Experts of a small language model.
Experts: 48 SwiGLU neurons an expert, 4 picks a token, a sigmoid router.
Training: a variant of SOAP for the experts, 298M tokens, 9079 steps.
Below are experts of layer 8 (counted from 0) of a mixture-of-experts language model. Rows are named router (the router's row for the expert), gate (a neuron's input weights, with its number), up (a neuron's input weights, with its number) and show model dimensions 64-127. Each number is 128 + 32 x the weight over its row's rms, rounded and kept within 0 to 255.
After each expert's rows: "gets" lists some tokens that make up at least twice as much of what it gets as of all text. This comes from a sample of Wikipedia text that the model never trained on. Tokens count by the router's weight.

# expert 11
router [120 150 124  96 143 149 106 104  93  88 106 149 153  89 198 143 119 123 140 181 133 123  93 145 120 151  96 100 141 104 134 142 136 164 144 122 143 119 168 117 149  87 102 139  88 117 170  93 109 113 111 171 179 143 148  92  65 178  91 104 166 103  59  65]
gate0 [115 194 152  83 170 165 136 104  91 114 142 109 157  82 152 168 132 110 152 151 100  99 152 124 133 167 127 106  87  93 114 119 107 125 163 172  86 155 156 138 144  42 118 123 172 187 114  83  91 110  94 195 132 168 132 117  95 101 172 137 148 106 102  99]
up0 [116 158 109 156 162 160 149 135 126 160 100 147 101 144  93 134 121 107 127 171 182 180 154  98  93  86 168 148 119 112  81 120 108  49 177 116 131 143 102 161 150 114  84  88 157  88 134 130 133  68 118 166 102 117  96 104  98 129 111 150 128 140  97 127]
gate1 [148 148 101 116  90 171 155 170 152 115 120  65 118 188 111  81  69 103 193  97 147  76 141 154 127 123 128 112 138 129 156 117 138 129 135 163 121 115 168 111 145 155 198 109  96 146 143 126 162  64 135 142 146  82 151 163  49  98 130 132 156 179 132 101]
up1 [119 177 115  84 173 138 129 164  91 118 146 156 128 147  87 133 117 112 152  90 229  64 131 121 111 127 165 121  49 115  83  88 154 112 140 100  77 144 128 107 134 122 139 100 107 198 132 121 133 119 115 109 142 113  99 132 115  94 199 161 133  92 113  73]
gets: " of", " the", " in", " to", " a", " for"

# expert 13
router [141 103 133 116  93 160 234 110  98 113 100 113 133  95  80  94 128  84 157 197  99 159 160  96 148 180 128 182 128 149 146 118 126  92 136 186 204 154 125 120 142 145 111 134 172 166 108 152  83 152 130 135 115 116 148 178 121  88 174 119 132 143 113  91]
gate0 [108 138 192  93 132 228 136 147 154 113 136 156 124  91 138 125 108 108 140 118 135  91 104 159 134 128  79  81  96 140 176 145  64  95 104 154 154 158 104 150 132 197  94 109 156 123 114 139 153 138 148 151 128 104 108 161 108 114  95 132 129 130 136  92]
up0 [160  88 149 116 166 149 114 123  97 106  69 142 123  93 180 153 132 129 101 176 161 107  99 160 118 139 134 175 122 160 108 172  85 132 131 185 109 113 102  88  91 166 130 135 108 164 202 123 175 164 139 170 117  46 120 114 158 120  72  64 118 159 121 146]
gate1 [112 136 152 140 143 115 193 122 117 122 146 166 163 115 186 122  48 157  80 118 166 185 120 114 217 149 137 117 144 101 138 156 130 127 112 105 156  91  90 105 105 148 137 153 134 195 154 173 116 185 121  90 114 124 151 155 149 111 163  94 141 137  59 118]
up1 [ 66 233 101 200 119 140 144 112 109 146 117  95  96 182  88 170  88 147  97 129 136 131 172 117  63  95 158 134 118 159  95 151 177 108 102 163 163 199 129 131  90 144 124 151 121  94 155  83 155 158 116 114 130  92 101 154  94 145 133 101 137 208 104 107]
gets: " |", "\n", ".", "|", " |\n", " ("

# expert 15
router [ 72 169 126 119 133 115 161 101 187 156 122 143 143 127 114  91 160 157 109 133 128 124  99 149  84 130 101 123 108 133 156 172 147 153 146 145 151 221 132 100 111 115 149  80 133 135 115 167 144 198 119 152  91 107 127 123 113 109 135  87 152 125 108 101]
gate0 [152 164 148 102 114 189 161 125 141  98 153  75 131 104 152 165 150 162 149 153 159 117 114  68 111 135 122 113  64 124 149 140 164 112 143 169 128 115 108 114 115 138 146  85 126 147 133 109 156 187 118  89 126 110 127 145 183 147 109 171 101  93 175 102]
up0 [121 120  85 118  72 117 120 202 124 104 162 118 165 121 148 102 169 138 170  83  93 102 125 114 136 131  84 145 105 139 108  72 173  79 135 114 115 150 129 107 175  83 162 115  95 131 137  72 129 122 144 147 116 129 126  94  64  89 111 212 145 113  81 135]
gate1 [ 66 142 119 104 114 146 122  76 159 167  72 154 139 108 170 111 137 135 151  88 102 122 120 124 148 121 129 166 129 105 141 122  78 161 146 114 164 197 161 121 124 107 158 153 146 159 132 115  35 116 178 131 141 160 115 114 124  97 109 122 148  94 113 188]
up1 [141  74 113 115 109 102 129 115 123 154 247 142 132 124  98 134 123 100  73 135 167 129 118 170 166 131 129 164 136 147 111 125  97  86 135 123 131 172 104 141 148 165 172  85 126 115  93  88 149 168 125 158 120  62 172 127 121  87 100 170  73 162 115  77]
gets: " s", " f", " c", " m", " b", " h"

# expert 5
router [112  72 107 170  87 172 152  81 110  69 101  92 112 190 116 136 140 152  88 122  73  76 123 115 134 157 132 113 129 175 133 160 137 126 143 118 114 142 120 138 150 114 137 178 200 148 176 132  75  92 132 122 183  98  51 135 155 150 122 139 129 135 143  99]
gate0 [116 128 106 157 114 137 190  98  84 100 116 159 141 195 156 105 154 126  41 119  94  94 155 135 164 130 119 107 177 115 189 128  91  76 209 104 136 165 118 160 134 168 146 147 145 108 152 120 114 172 163 152 117 132 152 114 152 107 137 107 114 124 101 114]
up0 [143 184 127  94 129  58 169 135 139 136 123 104 113 162  92 108 155  91 161 167  80 115 149 137 128 114 143 161 140 134 178  56 134 153 162 137 151 126 122 154 125 129 131 186 137 142 140 140 128  83 120 110 135 128  81  53 129 155 133 174  85  78 150  97]
gate1 [141 120 163 165 112 173 129  90 110 165  97 154 186 100 106 129 147 187  40 107 139 184 122  99 119 152 109 162 138 100 125 117 150 159 186 127 142 105  99 146 129 146 129 148 144 146 132 139 153 144  95 130 111 129 120 130 110  89 133 120 128 183 137  87]
up1 [131 120 138 141  98 123 122 109 126 193  97 107 126 106 134 107 113 108 123 116  82 121 140  79 112 109 153 200 121  94 186 127 109  72 128 130 124  95 144  60 111 140 113  83  87 108 173  78 177 120 129 161 182 127  49 131 129 128  49 139 127 127 190 131]
gets: "ed", "ing", " and", "ation", "ly", "er"

# expert 10
router [133 119 116 106  92 116  88 110 123  83 122 115 139 103 231 137 112 102  94 155  83 150  59 136 118 118 123 103 127 126 102 140 112  82 153 115  73 116 160 121 187 173 124 123 119 129 218  97 118  93 123 116 156  79 126 116  67 180 120 148 169 118  84 120]
gate0 [ 85 172 131 151 105 136 124 141 177 156 135 171 144 117 167 108 117 178  98 139 130  90 133 171 103 100  68 110  54 154 114  99  84 173  94 149  99 155 160 119 152 118 131  81 115 194 156 145  72 112 162  31 131 156 106  97 119 136  79 118 157  99 149 111]
up0 [122 116 131 126  62 111  56 109 153 106  79 100 112 121 143 193 119  67 151 128 126 102 194 158  91 134  34 137 144 121 136 125  67 212  83 106 140 118 102  88  86  88 125  72 128 132  96 136 118  76 122 102 123 139 129 114 140 146 143 152  98  89 107 142]
gate1 [122  95 159 128 118 104  58 163 156 154 151  93  92 139 149 117 100  93 106 122 141  96 132 122 110 155 145 115  60 131 137 125 117 146 177  79 141 153 154 108 172  85 117 125 105 182 171 178 146  73  80 210 196 171  63 104 132 131 162 168 124  98  96 161]
up1 [162 157  98 166 124  72 133 155 129 138 146 126 145 109 120 158 154 130 136 110  74 122 152 128 153 195  93  99  92 100 114 206 164 140 119 102 186  95  93 134 125 100  93 141 104 142 114 135 120 148 155  73 135 133  98 150  97 123 150 133 165 117 171 112]
gets: " the", " of", " and", " in", " to", " a"

# expert 4
router [107 122  87 154 131 142 109 124 119 104 112  98 115 156 123  64  86  98 100  96 147 151 157  83 180 177 107 195 131  47 122 155 153  90 132 140 190  92 181 131 128 174  74 106 173 185  96 140 117 108 130 151  95 132 140 128  86 103 135 155 128 151 119 136]
gate0 [ 81  53 121 149 166 105 133 125 159 182 149 128 137 139 139 186 120 151 165 141 108 113 137 155 109 201 108 156 101 131 145 169  94 124 128 114 135 176 186 170 178 141 163 143  66 119 154 133  94  62  96 191  84 105 157 183 161 118 112  99  94 112  89  58]
up0 [130 115 100 110 127 103 117 122 124 124 107 121 166 128 148 122 177 205 165  55 112 134 176 140 153  74 144  97  65 190 151 113 187 197 129 111  90 142 134 112 127 100 131  84 110 149 113 165  91 112 140 112 177 182 144  65  79 162 166 157  71 152  56 115]
gate1 [110  63  88 137 158 171 147  70 143  94 101 142  89 123 189  89 164  97 188 142  69 142 158 101 139 188 124 142 110 128 193  82 129 126  93 156 171 135 181 147 101 165 130 153  75  84  97 124 122 163 122 178 161  92 137  98 112 189 144 120 132 109 157 191]
up1 [134 167 228 130 112 163  79 112 145  90  81 171 103 167 111 127 154 137 131 176 109 144 167 120 169 120 143 135 159 119 134 119 157 119 188 103 102 116 137 157 103 115 195 123 144 121 164 109 141  89 149 199 126 149 133 135 125 143 110 111 163 141 121 112]
gets: " ", " |", ".", " (", "\n", ".\n\n"

# expert 14
router [132 101 111 172 117 119 146 123 106 103 127 100  73 136 198 121 143 115  92 175  40 124  85  91  64 126 109 115 138 162 162 157 137  86 195 115 105 121 139 129 221 167 140 148 138 131 183 147  89 100 120 113 137  77  68 107 172 127  98 151 148 123 121 106]
gate0 [125  89 142 142 121 125 168 217 127 145 110  69 156 113 105 124 160  82 123 172 102 156  80 126 116 118 108 144 158 115 139 152 169 118 151 104  58 146 115 115 164  73 122  97  99 140  92 121 101  65 113 130 200  79 110 164  89  56  91 125 108 113 176 149]
up0 [ 90  78 118 140 165  89 108 133 114 132 124 105 146 129 165 132 176 100 111 136 205 147 145 125 111  83 140 179 156 157 114 185 175 135 130 132 131 148 108 100 138  92  95 112  60 102  52 137 138 178  76  97 198 147 124 143 123 141 157  90 145 142 111  73]
gate1 [144 158 128 105 149 120 125 107 151 120 132 165 109  67 153 122 165 161 135 163  84 136 131 141 110 152 147 135 158 108 130 120  32 151 199 111 114  57 118 184  95 128  74 163 107 129 147 200 125 102 136 104 126 122 198 153 132 175 120 144 107 156 118 178]
up1 [126 148 129  93  99 139 132 131 120  72 113  91 113 187 114  88 126 131 175 107 131 102 157 119 115 136 191 224 117  85 149 140 199 129  61 137 132 158 113  76 117 149  86 124 137 130  64  95 127 151 108 125  81 105  82 106 138 137 103 147 131 144 148 118]
gets: " the", " of", " a", "ed", " to", " and"

# expert 3
router [134 116 137 122 164 155  89 114 187 188 164  84 150 159  92 159  59 145 111 110  97  57 104 175 143 134 143 178 139 159 160 109 139 114 127 117 133 111 169 110 122 161  73 150 157 145 139 111 139  95 161 163 140 121 117  84 117  70 137 166 114  93 132 113]
gate0 [136 163 157 133 165 141  75 118  91 112 163 142 131 105 109 129 203 134 120 149  85 137  99 152 146  51 171 161 149 137 119 120  93 122 143 120 124 135 192 131 168 134 160 113 118 185 168 190 150  97  90 110 141 120 105 109  92  96 124 151 109  91 124 137]
up0 [102 147 156  97  83  66 110 106 127 123 100 147  95 142 185 180 128  76 139 151 139 158 116 120 123 113  86 151  94 165 147  94 123 169 133 171  89 153  99 104 190 154 118 106  84 105 130 144 145 112  71 198 124  86 146 162 161  84 156 131  91 119  64 102]
gate1 [161 139 128  98  95 100 100 129 158 109 132  69 133 165 186  99 137  68 121  80  80  95 143 157 128 160 145  88 105 130 102 128 111 147 180 154  98 123 186 163  61 120  89 121 168 155  91 128 152  98 122 101 126 106 124 158 113 156 136 153  98 116 110 143]
up1 [ 62 145 150  91  73 132 104  93 140 160 134 102  56 129 118 130 167 158 111 147  73 137 113 116  93 111 107 119 115 105 109 130 105 124  73 143  89 155 159  71 137 176 108 145 114  78 157 131  84  88 122 129 113  78 136  76 138 170 118  78  93  90 154 149]
gets: "s", "es", "ers", "y", "ing", "as"

# expert 6
router [141 108 127 137 105 151  75 101 165 134 169  98 102 146 126  95 101 120 104 209 127 103  84 129 179  97  87 165 155 133 160 148 158 158 111 121 121 121 113  91  96  99 165 131 113 153 100 109  90 107 140 134 111 109  94 144  86 105 178  67 170 134 113 110]
gate0 [131  95 131  93 107 163 112  73 164  79 151 177 169 130 141 150  36 123 131  82 104 143  98 130 171 131 104 127  85 114 132 153 128  95 141 114 188 132 157 147 175 163 131  96 125  49  89 140 119  96  59 183 144 158  79 107 128 117 154 108 124 122  78 187]
up0 [ 98 107 205 114  96  81 101 164  82 106 129 153 151 112 137 133 125 136 135  98 139 139 112 160 202 137 153 129 153 107 147 105 143 113 101 139 140 146 199 153 128 126 137 131 173  87 107 168 157 138 208 153  90 113 147 150 176 145 203 127  85 100  93 157]
gate1 [176 149 164 168 125 124 138 119 113  99  89 159 117 129 140 160 114 147 114 150 145  74 147 151 129 107  86 119 163  96 158 151 102 154 117 102 104 154 160 159 119 110 139 153  64 107 141 141 135 133 172 121 122  80 133  85 102 159 122  63 216 181  99 175]
up1 [200  91 109 148 179 185 125 130 118 122 113 166 131  95 121 106  75 143  79 133 100  82 102 103 135 106  67 157 120 153  99 162 125 160 164 150 111 140  80 195 167  74 104 134  77 158 134 152 168 200 125 103  98 144  81 159 109 125 138 108 185 195 136  94]
gets: "a", "o", "e", "le", "re", "u"